From a checkpoint of a small mixture-of-experts model trained on Wikipedia.
Size: 11 layers, width 256, 28.7M parameters.
Training: a variant of Adam for the experts, 561M tokens, 8149 steps.
Below are experts of layer 8 (counted from 0) of a mixture-of-experts language model. Rows are named router (the router's row for the expert), down (a neuron's output weights, with its number) and show model dimensions 128-191. Each number is 50 + 15 x the weight over its row's rms, rounded and kept within 0 to 99.
Before each expert's rows: "comes before" lists some tokens at least twice as common just after its tokens as in all text. This comes from a sample of Wikipedia text that the model never trained on. Tokens count by the router's weight.

# expert 2
comes before: ".", ",", " of", " |", "\n", ":"
router:52 49 49 64 46 45 65 52 65 46 59 55 43 73 80 63 68 47 59 63 64 34 49 52 42 78 75 46 67 51 60 84 56 67 61 53 65 66 74 45 40 45 55 70 56 41 27 28 57 31 69 52 21 40 60 39 50 65 40 39 53 49 30 38
down8:69 66 55 65 46 39 59 55 59 50 31 45 45 46 50 78 47 42 71 33 57 51 59 54 52 48 39 50 52 77 47 69 50 28 49 47 55 82 54 39 57 61 83 38 64 40 33 53 47 62 35 40 61 39 11 51 48 42 41 49 51 41 39 50
down9:71 56 60 34 85 38 54 29 42 41 33 18 60 37 65 36 39 67 25 82 25 67 62 27 54 52 61 55 28 41 34 42 27 51 37 36 44 35 63 45 36 36 30 19 33 63 36 45 37 41 79 41 61 41 57 49 62 57 57 45 92 65 36 50
down10:73 51 66 57 63 29 58 35 58 63 56 55 45 47 33 61 22 59 65 57 66 39 52 49 39 47 46 42 43 66 52 35 27 70 55 72 49 18 54 27 28 57 61 56 51 63 73 60 53 56 58 36 60 47 44 24 48 73 60 47 41 45 73 74
down11:58 39 59 42 53 31 49 34 45 93 56 37 29 42 48 78 56 55 50 43 37 34 55 57 42 75 31 63 66 58 43 49 29 66 35 41 72 30 36 60 41 65 30 57 67 72 53 44 57 76 52 41 26 57 44 58 96 43 41 49 38 60 33 67
down12:44 28 45 44 52 60 57 39 56 53 45 50 76 63 60 19 33 71 35 83 52 22 43 47 40 58 56 61 45 56 57 66 38 74 66 65 54 20 50 67 50 49 67 27 68 67 54 39 25 40 51 39 48 46 64 51 26 35 41 56 66 49 22 70
down13:42 54 36 63 54 40 55 30 58 30 32 35 57 41 46 32 44 49 43 75 41 33 32 49 52 31 68 66 42 56 47 78 80 51 73 69 73 21 54 51 51 51 38 57 37 24 42 48 64 64 61 43 46 45 54 60 60 62 38 47 45 53 74 36
down14:34 60 59 49 68 46 57 47 28 80 61 81 59 51 74 52 89 38 43 61 74 54 66 42 47 39 74 50 58 71 31 76 18 53 29 48 60 29 39 52 26 42 38 54 40 39 65 12 56 63 31 47 40 66 49 43 73 74 65 44 52 53 46 57
down15:28 85 56 50 44 53 50 60 50 50 72 51 60 49 75 55 37 71 46 50 68 44 48 60 43 54 19 43 47 39 53 27 71 28 43 65 61 53 60 49 48 25 63 75 28 55 70 45 39 53 30 56 61 25 75 46 72 43 53 52 46 53 81 53
down16:35 40 39 22 56 72 42 38 73 59 72 47 71 42 78 54 37 45 95 39 42 68 53 72 44 47 63 52 46 79 49 81 32 59 44 57 39 36 06 29 65 26 15 69 44 34 70 87 52 43 40 76 42 46 62 58 58 33 51 55 65 35 53 31
down17:58 56 94 61 33 39 36 53 26 58 47 20 55 50 40 53 54 40 28 59 62 50 74 48 78 68 37 39 44 64 50 54 54 67 60 54 65 51 77 70 34 50 53 58 52 42 37 49 56 54 52 62 52 64 69 49 86 37 77 59 53 53 49 70
down18:61 73 34 24 44 45 33 71 48 52 52 31 35 41 39 50 43 68 50 51 41 40 38 26 67 54 40 45 52 73 30 41 30 44 49 37 31 76 58 43 45 51 46 48 41 65 34 81 63 70 35 29 72 73 76 58 66 59 73 47 38 56 46 51
down19:71 52 68 45 55 42 65 68 56 43 56 48 26 49 37 69 64 54 26 53 26 59 56 79 46 15 49 32 50 63 48 50 48 36 42 23 60 53 61 64 67 57 40 54 58 38 35 38 35 40 21 40 68 38 68 41 48 77 40 59 52 48 46 39
down20:41 49 56 68 53 76 39 42 19 71 56 57 50 52 63 59 78 39 39 64 47 62 38 49 46 58 60 41 59 60 14 50 59 59 61 62 47 72 47 36 57 55 33 69 88 51 56 57 53 76 74 77 49 73 35 71 52 69 46 63 49 66 11 47
down21:67 67 56 60 43 45 56 26 57 68 48 41 43 41 59 37 62 55 07 72 45 38 44 48 67 55 65 36 55 38 48 56 64 76 55 50 22 24 45 40 16 48 38 66 55 33 37 52 43 24 70 75 86 43 55 67 67 40 62 52 63 58 28 42
down22:28 78 34 63 31 47 51 65 68 16 58 78 53 54 26 73 68 44 73 66 66 35 50 66 30 29 76 41 50 06 47 50 39 55 51 56 57 19 33 35 54 34 42 30 40 68 71 50 61 62 39 54 42 50 59 60 37 37 69 55 70 53 49 49
down23:59 49 48 59 65 36 53 58 69 28 59 64 48 27 47 74 56 58 47 30 43 36 75 44 36 40 34 54 73 46 54 46 75 43 51 38 50 56 58 31 33 37 55 41 59 30 63 57 40 53 38 54 35 60 43 38 48 77 44 33 61 24 59 52
down24:23 49 40 39 69 15 39 61 54 45 50 66 68 55 53 54 60 50 44 42 27 56 51 50 46 54 46 58 54 51 82 52 39 56 77 67 54 51 65 61 44 55 30 60 30 54 39 28 60 65 75 10 41 45 28 60 41 40 40 76 25 54 39 56
down25:41 46 54 53 48 55 67 31 60 27 39 51 69 41 59 80 39 38 61 36 56 32 47 65 59 41 41 50 86 33 56 53 20 52 24 60 52 41 50 24 41 43 40 69 45 47 53 57 62 50 58 59 33 63 74 57 43 38 60 57 53 44 52 44
down26:51 50 70 35 71 76 33 51 59 76 94 36 40 42 42 49 32 33 68 57 88 64 67 70 59 32 51 62 32 40 55 37 72 49 65 39 67 43 57 52 56 34 67 49 81 92 72 46 61 58 31 40 57 43 45 40 34 66 43 61 42 50 38 53
down27:62 58 42 48 61 47 48 52 54 58 51 37 41 50 37 69 35 68 65 46 48 50 70 46 37 60 54 30 46 42 26 48 64 52 52 48 67 31 45 42 62 43 51 38 34 82 56 40 65 58 48 34 25 55 57 44 49 47 19 72 31 49 42 73
down28:53 33 19 82 12 34 52 69 51 70 48 45 53 44 44 49 58 41 39 46 30 67 42 17 50 37 26 54 43 54 69 25 35 47 45 44 51 57 58 28 68 53 38 43 43 56 61 51 48 38 56 53 84 55 52 43 66 32 49 58 49 64 40 59
down29:47 68 38 48 54 37 69 44 47 42 36 58 55 71 69 67 69 39 66 61 63 35 57 70 42 31 50 62 41 34 71 55 50 54 64 53 44 41 36 23 32 44 50 49 68 65 34 38 36 57 46 51 37 69 65 57 72 46 24 28 53 49 83 47
down30:49 51 60 59 47 41 67 38 39 43 35 39 54 39 16 42 45 50 61 65 39 66 73 57 70 41 25 67 40 58 32 39 54 38 37 47 34 44 39 27 53 41 44 58 80 60 45 68 43 21 55 37 49 59 41 93 50 66 37 37 59 71 32 67
down31:36 61 64 48 32 37 52 48 46 39 52 38 62 22 81 65 56 75 37 23 44 47 60 34 58 39 42 22 33 44 44 29 30 56 41 60 36 31 67 29 65 18 43 82 35 67 44 33 47 53 74 44 71 56 45 46 73 62 67 49 78 50 20 49
down32:36 32 58 30 42 54 58 51 20 60 37 44 71 68 52 55 50 60 62 44 65 40 43 55 63 37 67 53 55 47 63 50 49 44 65 34 99 68 55 39 40 57 54 34 55 63 62 54 28 68 38 53 48 55 44 29 54 42 43 63 36 46 57 35
down33:66 59 49 43 32 46 52 43 50 49 65 41 22 53 50 38 51 19 37 63 58 62 38 65 29 48 49 65 26 43 59 38 53 39 60 19 67 51 58 71 71 79 34 41 71 40 67 52 44 50 65 54 41 48 39 39 63 48 49 66 30 48 84 23
down34:59 49 56 53 84 52 70 48 50 58 43 20 36 66 46 27 41 57 37 41 58 43 38 56 55 55 36 56 32 18 53 45 40 23 65 35 52 49 89 49 61 45 64 38 48 21 53 17 64 64 38 50 61 48 53 54 35 56 60 40 17 74 56 28
down35:37 48 27 73 66 41 39 51 32 55 59 67 75 65 60 51 52 50 36 54 52 71 21 51 55 58 52 46 57 38 58 65 52 34 68 36 51 75 51 62 22 55 43 54 62 55 41 52 62 55 51 33 65 54 89 47 47 62 54 58 41 60 48 43
down36:65 54 68 64 44 42 26 33 59 49 44 29 66 45 51 52 51 49 57 48 52 41 33 35 55 37 61 29 49 51 50 65 37 36 60 40 44 24 76 79 44 64 42 54 49 39 56 76 40 21 67 28 44 32 78 36 44 34 75 75 62 50 43 59
down37:62 57 62 40 37 35 37 60 38 85 27 53 35 49 69 51 40 52 48 40 33 36 38 60 47 47 60 62 39 30 50 61 52 41 22 56 70 75 26 40 36 57 61 46 36 53 30 34 63 17 63 73 60 67 49 38 68 31 53 39 56 69 65 49
down38:40 40 49 24 50 41 62 57 47 62 69 50 46 49 56 56 48 38 48 61 24 33 63 65 59 58 36 44 76 62 20 52 65 50 40 68 49 52 66 23 57 53 61 43 34 45 33 40 55 61 68 45 42 75 27 34 55 66 34 74 74 43 27 74
down39:45 56 68 45 38 55 43 52 66 52 77 60 43 63 52 73 53 37 62 65 60 42 46 67 72 35 42 22 67 57 69 78 62 81 50 52 57 61 48 37 37 58 51 58 88 33 51 52 72 54 45 58 55 55 30 46 51 55 44 40 55 57 00 44
down40:32 48 49 45 88 53 57 55 40 44 25 59 23 82 46 40 43 56 85 28 53 38 35 67 46 55 47 64 60 50 36 74 41 39 74 60 35 71 46 56 55 76 64 45 73 60 82 47 62 48 45 75 53 62 42 38 30 38 26 63 78 41 54 54
down41:57 76 24 75 51 36 60 43 47 64 59 55 56 22 65 28 51 73 50 35 82 43 72 82 26 52 41 52 65 46 22 59 63 40 63 66 48 29 27 53 44 59 59 57 53 50 50 59 66 35 47 66 35 37 65 50 59 58 36 29 51 27 71 59
down42:56 45 45 58 57 51 44 43 58 37 46 62 78 38 17 68 38 44 63 27 35 52 37 54 57 66 86 30 24 43 66 34 77 47 33 39 42 48 84 68 37 79 28 80 70 52 65 39 57 30 90 83 45 41 28 50 48 36 62 52 37 50 36 50
down43:44 16 50 36 54 72 52 47 44 39 63 64 63 62 14 86 44 45 64 25 67 59 57 50 14 68 43 48 52 06 70 43 39 85 42 41 51 41 65 22 52 35 61 24 39 18 52 59 38 41 31 31 58 24 50 74 47 60 58 28 38 59 73 54
down44:55 38 49 62 51 50 38 39 41 36 88 43 70 73 93 74 49 46 29 58 53 38 51 40 42 73 53 18 49 56 63 52 45 72 34 38 34 50 73 66 47 56 73 24 43 17 51 75 38 46 48 45 59 57 39 45 49 63 55 57 49 47 42 54
down45:42 72 38 43 35 68 53 69 61 34 54 49 34 54 45 40 41 32 33 41 53 88 60 48 27 49 56 43 44 46 29 21 63 26 17 48 50 53 38 36 59 39 63 71 50 39 70 64 22 65 65 74 21 34 40 51 46 84 48 34 39 32 77 65
down46:46 55 39 32 53 56 48 46 64 60 30 50 46 50 50 47 68 27 60 39 53 32 54 45 36 35 30 74 65 64 70 69 74 36 51 17 42 81 51 67 74 60 41 25 31 55 51 34 36 17 55 48 33 48 43 46 74 44 29 35 63 50 86 28
down47:38 45 67 58 50 37 34 30 42 42 64 35 28 53 56 41 40 28 68 74 55 74 55 66 48 50 53 49 53 33 66 53 71 22 54 60 55 61 66 69 54 31 55 57 32 34 64 58 57 47 41 16 60 55 55 54 33 26 60 58 31 52 38 65
down48:53 73 42 73 59 57 19 51 67 56 45 55 69 52 67 29 56 26 47 44 26 70 76 54 40 65 52 19 68 58 85 65 39 47 54 71 07 41 66 65 35 61 38 45 17 57 48 38 50 63 80 47 50 59 77 56 59 54 48 34 44 57 54 31
down49:48 31 52 55 52 63 48 77 68 45 67 69 47 53 50 48 38 30 40 62 28 65 58 48 60 38 77 32 42 55 60 32 82 60 33 60 52 48 56 80 37 57 37 46 55 52 45 37 38 52 53 37 56 46 52 57 73 43 63 68 53 51 26 49
down50:47 66 56 52 57 50 46 57 47 60 47 61 48 93 52 59 63 71 36 61 48 69 61 56 48 18 54 41 41 43 82 55 26 60 49 31 63 38 37 24 36 34 35 49 50 28 52 50 39 60 63 36 42 62 70 47 76 44 55 86 41 65 59 51
down51:46 54 33 35 68 25 73 52 48 42 48 63 50 41 87 71 33 35 43 43 57 57 56 16 42 54 70 38 50 30 25 42 51 32 53 14 81 62 72 19 65 49 40 57 77 27 52 28 30 41 45 68 53 50 37 34 65 65 70 64 57 57 40 47
down52:18 29 69 53 53 44 58 61 43 39 39 42 72 40 59 82 65 42 50 73 75 50 51 51 48 47 54 53 22 50 57 77 48 31 50 59 72 54 28 71 44 55 60 57 51 68 41 78 64 40 57 31 45 30 54 41 49 33 43 66 36 72 43 69
down53:44 56 59 64 44 54 37 66 11 51 41 43 52 70 71 46 44 48 64 79 48 84 67 41 43 68 66 58 60 39 63 68 48 79 59 59 55 23 48 56 52 69 58 53 66 60 57 72 42 61 39 27 36 29 28 51 48 39 40 33 48 56 71 51
down54:64 56 48 80 50 62 33 40 18 51 40 41 68 65 38 57 64 77 48 93 34 69 37 42 56 81 49 41 37 57 66 51 36 68 60 48 27 13 70 27 35 26 53 58 47 54 43 46 57 66 51 54 38 52 59 59 43 57 50 64 46 46 45 55
down55:43 38 60 69 71 54 44 47 27 72 70 70 49 49 22 44 51 65 67 71 45 48 64 72 39 55 83 43 53 40 36 41 60 36 49 86 34 74 58 64 59 49 50 34 56 60 38 67 35 64 49 40 26 67 45 60 50 71 69 54 59 37 38 66
down56:60 53 34 39 30 66 69 57 30 68 38 55 53 56 65 39 60 84 28 57 28 40 53 44 84 56 48 60 06 66 66 36 56 32 66 55 67 34 60 65 59 55 52 72 22 60 32 71 27 37 36 68 49 22 56 38 52 36 52 64 47 42 46 51
down57:38 50 50 48 45 51 69 39 34 29 58 55 50 51 29 59 76 57 41 60 52 40 38 63 18 52 56 35 56 80 77 46 51 72 77 56 36 33 64 76 45 47 69 39 67 24 37 46 61 50 75 26 54 43 72 24 51 43 55 51 40 57 42 53
down58:55 37 48 49 36 49 49 38 53 60 58 77 53 46 58 61 87 36 36 77 43 00 56 55 78 44 43 59 49 68 65 58 40 77 58 68 55 55 65 39 65 59 55 41 56 36 63 61 54 64 58 37 54 47 36 49 40 66 48 42 57 52 25 59
down59:49 68 71 44 66 45 34 52 31 22 49 32 47 60 56 46 76 38 41 58 63 32 68 44 51 99 26 32 46 61 54 41 70 55 60 31 57 44 62 54 59 69 71 61 35 55 43 44 53 61 56 46 48 59 31 56 40 50 45 62 60 20 46 70
down60:40 47 66 62 30 45 54 36 65 71 23 60 39 51 92 39 42 42 56 54 40 85 57 64 37 34 54 80 42 48 56 46 57 39 50 48 78 61 11 23 68 38 45 71 61 46 58 63 17 48 45 65 46 64 47 39 83 70 61 50 64 26 56 50
down61:40 65 82 50 34 22 75 56 79 40 52 70 77 43 57 44 33 30 38 41 63 21 54 55 60 39 42 69 63 18 40 49 49 61 28 59 53 56 21 40 42 51 63 72 41 44 65 45 50 31 61 58 48 76 46 54 74 66 50 54 56 74 59 29
down62:57 69 53 47 64 43 39 52 44 43 38 21 31 29 59 38 33 49 55 33 37 58 48 75 46 22 61 83 78 63 39 24 45 35 67 70 67 86 33 46 46 45 70 39 40 67 84 45 43 59 42 59 48 67 56 43 50 34 55 63 54 34 45 57
down63:40 47 47 53 64 60 64 41 62 36 67 64 45 94 67 56 42 38 66 35 53 57 65 37 39 36 55 45 33 68 35 43 71 47 46 26 61 50 38 41 25 66 63 75 55 46 44 68 52 55 78 26 66 76 40 78 60 63 73 34 47 48 43 53
down64:40 45 52 51 27 30 46 76 62 40 42 19 63 53 68 52 70 37 59 31 66 53 37 62 50 65 46 61 67 57 69 63 19 31 47 48 41 75 57 71 68 37 51 38 44 44 55 63 55 70 43 43 48 44 51 31 72 60 53 19 79 60 67 72
down65:29 42 49 63 53 65 46 61 50 62 56 46 35 67 55 11 59 20 75 56 47 54 67 32 50 89 36 37 55 65 66 82 58 73 55 64 36 23 58 83 59 64 39 69 58 49 34 35 50 50 63 56 67 62 18 44 69 45 33 46 58 38 38 51
down66:16 35 23 31 49 62 59 62 78 40 32 46 55 44 44 43 68 60 26 58 29 53 39 25 51 47 51 55 43 52 44 50 51 40 48 65 03 55 68 64 13 49 67 46 39 74 22 50 18 55 71 64 43 22 46 69 48 40 48 65 21 52 49 44
down67:65 18 41 57 70 63 19 50 59 47 50 38 45 58 38 36 38 62 42 47 47 44 55 58 76 43 44 72 43 22 31 51 41 73 48 69 64 58 75 58 41 61 57 43 47 24 67 52 51 48 64 56 72 52 69 38 30 40 50 61 51 63 51 62
down68:56 35 43 45 59 60 40 60 74 69 47 49 56 55 23 58 84 40 31 62 36 23 51 53 87 42 61 39 54 46 54 57 74 43 49 62 65 77 60 60 42 62 65 49 49 44 50 47 41 65 65 38 35 67 22 45 50 45 47 39 36 38 40 52
down69:37 62 33 47 35 46 60 56 48 53 56 51 67 39 61 33 76 79 39 38 49 37 51 36 68 55 67 70 33 60 49 55 38 55 46 48 52 32 54 58 50 66 29 20 49 32 46 73 39 74 36 50 99 74 56 26 37 59 63 28 65 64 60 57
down70:55 17 69 84 42 46 13 44 32 42 77 34 58 51 56 44 40 31 49 46 48 64 73 59 66 48 38 23 31 49 39 38 56 70 35 35 77 74 48 42 50 43 50 71 39 60 32 50 59 93 61 53 49 50 46 38 57 29 67 50 52 20 45 36
down71:53 43 53 49 68 43 50 41 48 64 52 43 54 40 49 60 50 53 54 35 51 56 48 47 55 55 37 57 70 41 66 40 55 58 66 55 47 47 57 54 50 49 44 55 43 53 49 54 50 61 43 59 54 44 37 62 62 40 58 62 52 61 65 66
down72:56 32 57 54 49 54 58 69 62 59 27 49 30 55 65 56 48 41 69 55 58 52 65 58 48 47 40 76 37 63 42 31 57 57 14 72 53 46 33 58 36 46 32 73 27 43 92 56 41 35 65 31 56 46 72 47 79 60 68 59 72 55 36 26
down73:53 46 60 45 53 50 54 18 37 30 45 43 39 60 35 49 18 55 28 39 69 81 44 67 81 56 50 64 52 57 57 45 47 55 45 37 46 47 35 47 49 60 69 32 41 48 49 43 72 52 30 55 55 50 13 42 39 48 40 50 47 33 28 49
down74:75 45 58 65 75 47 55 60 47 56 41 60 59 68 41 51 69 60 55 44 69 79 46 63 79 47 45 50 49 58 43 46 26 55 33 69 38 15 38 84 57 53 37 62 65 37 45 65 41 25 71 39 53 63 79 30 73 61 74 47 42 55 40 59
down75:58 47 37 62 35 42 25 25 62 65 53 37 65 44 43 48 48 62 42 38 61 56 43 75 37 64 29 34 61 92 40 84 65 49 87 61 41 35 46 56 16 49 47 36 35 70 32 74 69 29 58 51 52 39 61 65 23 53 33 60 56 48 38 43
down76:27 41 35 28 40 53 73 60 49 28 60 51 56 51 67 81 54 38 47 23 51 51 32 52 65 51 49 46 77 47 63 49 40 48 51 70 60 40 54 77 71 47 85 63 31 45 39 46 38 48 52 36 48 84 10 31 47 58 53 57 57 37 57 52
down77:48 37 56 27 43 60 59 46 58 37 30 38 18 61 72 75 59 46 57 32 48 07 78 63 39 12 48 30 34 51 52 54 50 37 53 33 40 43 51 49 54 32 44 69 34 62 59 59 32 39 69 54 63 50 58 61 58 55 61 62 69 66 78 48
down78:63 47 32 36 57 46 42 62 57 51 30 58 73 85 54 69 74 28 34 38 74 53 25 56 40 65 29 58 68 44 35 37 75 60 50 67 34 57 49 62 62 91 52 42 40 79 53 32 56 62 75 66 53 36 48 40 42 36 79 23 45 52 61 32
down79:82 53 53 66 60 63 58 23 73 46 85 37 90 40 48 51 45 31 50 91 16 56 55 43 35 47 62 38 33 25 25 55 49 52 44 38 27 33 67 57 56 64 16 57 37 44 66 18 39 47 56 57 42 50 93 73 37 69 45 67 25 56 55 43
down80:50 48 62 52 47 27 66 55 79 43 53 48 38 30 54 42 27 53 67 28 58 37 55 37 48 61 35 80 24 37 53 46 36 37 51 31 24 39 48 25 62 59 41 36 42 68 55 41 41 33 49 65 61 46 66 48 46 52 67 46 74 86 56 34
down81:19 57 33 58 69 51 62 40 64 63 35 51 56 21 53 37 52 60 71 36 46 46 60 56 62 28 43 59 27 46 24 53 48 63 41 62 45 64 24 53 65 87 65 66 53 49 43 44 54 31 34 60 25 68 68 48 58 48 21 54 63 43 66 66
down82:42 62 30 56 66 41 50 54 31 48 52 15 54 40 28 53 45 69 47 42 55 49 44 68 49 22 61 38 58 68 33 77 23 45 70 19 62 60 65 33 36 35 54 40 62 35 51 47 81 47 25 46 55 57 57 38 40 50 34 34 75 43 58 74
down83:66 69 48 51 49 44 69 55 45 38 67 57 69 23 66 59 59 55 47 61 76 15 61 67 54 62 78 26 36 56 67 40 65 50 61 57 43 29 38 40 55 70 40 34 56 22 43 47 60 63 40 57 34 31 54 50 47 35 74 49 47 35 29 56
down84:56 52 55 41 59 60 55 48 14 48 35 41 39 71 39 64 61 40 70 47 46 61 40 78 39 43 73 43 48 40 38 46 61 51 64 55 41 66 55 48 58 49 59 48 64 37 35 63 59 90 56 72 45 33 50 48 27 50 60 38 63 36 80 72
down85:43 45 54 43 47 56 67 54 59 41 64 53 42 44 43 60 45 35 40 45 51 50 31 83 62 19 54 58 51 33 59 47 52 53 61 62 41 20 35 85 58 58 40 49 34 31 54 45 35 40 55 56 64 33 29 42 71 50 43 51 63 66 46 41
down86:30 47 50 53 68 57 35 50 41 59 57 29 34 60 39 18 42 67 27 44 51 52 36 32 43 69 43 47 61 62 63 56 33 54 37 44 48 39 62 53 53 39 42 18 31 59 66 53 58 54 74 50 75 47 59 45 37 49 37 67 26 31 40 90
down87:77 58 54 31 26 30 58 37 64 53 47 59 55 74 43 60 55 22 44 43 68 43 59 29 54 51 64 46 61 64 75 53 73 56 25 59 45 33 38 65 39 16 67 47 42 58 69 47 46 67 67 28 38 52 45 55 53 57 30 54 29 16 47 51
down88:47 59 24 69 52 36 20 40 65 45 47 43 57 27 32 59 27 42 59 51 73 57 28 62 75 65 38 49 69 41 61 40 54 67 50 48 69 85 51 50 68 54 60 62 57 67 38 66 53 42 33 49 54 49 55 52 55 87 42 61 51 29 21 40
down89:67 48 35 44 74 70 59 59 43 39 60 42 18 32 42 29 45 62 48 58 39 53 61 52 57 56 35 39 62 75 38 75 88 70 23 52 35 56 51 79 51 70 57 32 44 58 57 52 43 53 67 48 51 23 42 26 74 50 50 55 34 31 26 59
down90:48 43 33 32 64 70 43 78 72 70 54 39 42 50 61 48 74 43 32 89 48 46 18 30 70 71 62 29 62 51 63 57 54 48 47 52 52 46 52 60 24 62 65 39 68 44 54 52 46 38 77 66 46 59 20 55 44 47 46 68 58 59 13 69
down91:57 50 69 50 41 52 58 58 62 53 53 60 35 51 40 20 18 52 68 57 97 57 52 51 50 27 41 71 76 36 23 51 65 19 65 41 45 47 31 60 60 59 42 64 30 68 31 59 37 73 30 19 30 58 60 59 59 59 44 64 37 55 55 52
down92:47 57 49 37 37 31 58 31 51 46 53 76 69 54 79 50 12 54 66 40 46 17 53 54 40 52 42 80 59 43 54 29 54 32 26 27 31 52 18 43 44 44 47 53 47 52 58 55 57 30 34 53 64 31 44 35 57 62 62 44 41 24 71 44
down93:35 50 54 41 39 35 68 58 84 32 42 58 74 44 59 61 72 41 60 60 54 46 48 72 59 56 52 83 71 36 55 50 68 55 49 59 53 46 39 93 51 50 56 38 55 64 63 48 53 65 27 55 38 55 42 38 44 43 33 56 47 43 49 35
down94:75 36 54 33 72 36 10 39 39 47 42 36 08 53 40 78 63 74 49 59 26 43 40 35 67 54 60 75 49 55 69 51 73 56 24 50 66 45 56 67 34 62 76 29 47 56 68 68 44 65 69 65 56 53 54 22 40 48 67 67 57 44 51 48
down95:46 55 58 50 41 54 48 57 56 36 43 45 30 46 43 56 54 47 47 54 60 45 56 57 50 54 58 47 32 58 42 32 48 48 45 35 48 55 39 58 38 50 55 40 52 46 52 61 53 52 56 44 58 48 52 54 39 64 57 34 49 46 56 49
down96:43 81 43 49 36 23 59 32 49 49 55 38 40 25 46 77 17 42 43 37 48 36 37 52 32 50 70 61 43 49 55 18 49 15 59 62 37 43 52 55 39 41 24 61 44 64 52 31 49 41 55 56 77 56 71 69 55 64 64 65 35 36 36 77
down97:20 34 24 63 12 54 45 53 59 48 52 61 44 67 48 59 50 47 53 30 78 36 41 73 56 29 46 54 59 56 52 35 36 46 03 61 38 70 41 44 70 57 51 32 38 60 44 58 39 46 57 54 50 66 48 16 62 55 42 55 61 53 68 51
down98:42 57 63 68 48 36 57 55 81 78 57 76 62 42 28 44 51 47 64 44 65 46 39 42 35 71 35 61 41 34 46 50 56 40 48 46 62 63 53 58 51 41 54 30 50 78 50 79 19 60 52 51 40 33 54 32 51 61 45 55 54 42 42 58
down99:70 42 68 57 46 54 56 20 51 49 41 26 34 70 33 56 19 64 65 55 87 44 29 58 52 51 52 79 52 37 51 53 52 33 46 19 42 41 34 46 33 40 29 56 52 51 34 08 51 42 29 56 27 40 75 42 57 38 64 88 56 49 79 29
down100:60 57 48 58 18 35 64 64 48 62 61 29 48 14 67 46 62 23 34 62 53 37 52 59 38 35 38 19 47 23 50 60 50 32 37 69 43 75 35 31 34 28 53 43 62 39 56 45 55 66 37 79 65 43 53 84 51 72 31 31 31 70 65 53
down101:70 53 43 40 67 68 56 47 50 26 67 59 34 71 66 47 55 55 59 55 36 38 48 43 81 27 51 50 65 54 71 43 34 49 49 59 35 24 70 70 81 46 58 47 50 47 33 49 81 61 32 36 36 71 31 62 29 30 61 52 31 77 32 68
down102:68 43 76 40 33 52 74 26 50 47 30 41 50 51 78 49 38 64 38 49 57 42 55 79 17 49 69 48 50 42 46 50 68 48 45 54 52 20 41 35 47 42 44 69 61 59 66 70 64 26 60 43 45 41 71 60 26 58 48 51 46 39 21 69
down103:49 50 73 53 58 60 38 45 37 43 69 60 38 24 65 56 55 95 34 53 46 46 50 64 16 70 53 32 47 49 55 30 26 34 76 30 52 30 68 31 54 74 46 13 28 62 45 49 53 34 66 45 43 44 15 47 29 44 60 69 59 48 41 35
down104:58 53 38 63 46 31 48 36 56 47 48 63 52 49 33 45 52 52 62 43 56 44 45 55 46 58 31 54 49 37 55 39 60 40 61 50 37 54 65 46 46 52 54 53 34 34 66 54 53 40 57 42 55 44 54 36 64 40 49 76 53 51 42 54
down105:52 44 49 39 38 40 49 52 39 43 37 44 47 75 51 45 47 34 75 48 59 52 49 45 55 37 59 64 56 30 58 62 29 54 48 60 11 70 51 22 64 08 52 35 44 54 14 10 30 66 65 51 22 58 50 52 62 33 39 64 53 47 63 57
down106:54 07 51 71 45 95 30 74 60 48 53 51 62 35 63 28 29 55 48 75 44 35 55 42 47 60 60 44 29 52 33 42 43 45 55 46 55 37 27 66 52 39 40 47 50 36 33 31 38 22 76 19 27 38 53 71 60 60 46 46 49 68 48 53
down107:72 54 36 51 68 48 42 56 46 30 34 56 58 31 73 44 55 31 53 54 36 69 47 54 55 43 46 18 33 70 75 28 58 31 68 41 30 33 56 40 65 34 33 60 47 38 52 55 33 37 67 49 31 77 63 59 63 66 77 60 51 73 50 36
down108:42 63 42 83 56 49 59 11 56 50 74 40 48 32 24 40 45 75 59 68 30 35 39 13 56 59 86 42 57 69 24 44 56 62 39 66 50 10 34 62 49 57 62 57 64 59 43 54 46 38 69 43 39 40 43 33 56 66 69 56 59 35 48 50
down109:45 42 51 48 34 54 77 48 61 63 34 54 32 35 61 56 56 36 47 14 03 41 67 65 30 34 56 62 49 24 50 37 31 69 29 38 40 57 34 32 76 64 27 55 53 39 61 46 63 39 41 61 65 40 37 40 93 53 75 42 54 67 41 51
down110:78 41 53 42 23 41 50 29 75 38 44 56 42 57 22 32 34 43 39 37 54 55 42 34 31 31 29 70 63 41 53 48 43 36 25 46 62 56 34 54 48 27 59 45 35 51 82 52 63 24 61 43 73 46 58 61 37 75 73 68 42 44 70 44
down111:31 56 37 80 54 69 56 38 44 26 54 80 30 65 47 29 62 69 63 65 46 40 40 40 63 32 38 36 54 60 59 75 65 56 33 47 51 46 54 45 40 29 30 60 74 65 23 37 59 58 70 54 45 54 82 35 28 59 46 54 72 54 78 33
down112:35 19 32 42 43 48 48 36 31 49 56 75 30 70 72 71 54 61 56 58 57 50 55 85 37 44 50 78 63 41 64 76 52 54 53 70 43 40 53 67 38 50 52 38 57 69 40 53 26 52 25 52 53 49 47 38 58 24 48 77 33 66 23 52
down113:65 49 50 59 58 36 47 54 31 59 56 43 28 56 44 26 62 32 55 71 41 50 34 46 65 31 35 54 33 95 47 68 65 76 62 42 51 28 48 42 35 62 23 49 49 33 45 64 55 39 42 74 26 38 50 42 39 08 30 39 17 59 43 61
down114:87 43 44 63 71 80 58 31 30 39 10 16 57 33 54 35 69 59 41 26 57 62 41 62 57 58 47 29 64 75 23 56 62 52 43 48 21 38 69 48 18 74 61 56 31 40 50 40 50 72 56 40 41 58 49 37 41 34 48 57 62 35 43 81
down115:51 45 51 15 45 45 66 46 23 54 41 41 59 38 40 59 35 65 41 60 78 44 46 64 48 42 38 76 47 55 43 39 47 19 54 43 51 70 49 60 64 47 56 77 09 56 68 48 44 57 36 45 49 46 46 48 31 39 31 61 55 70 78 55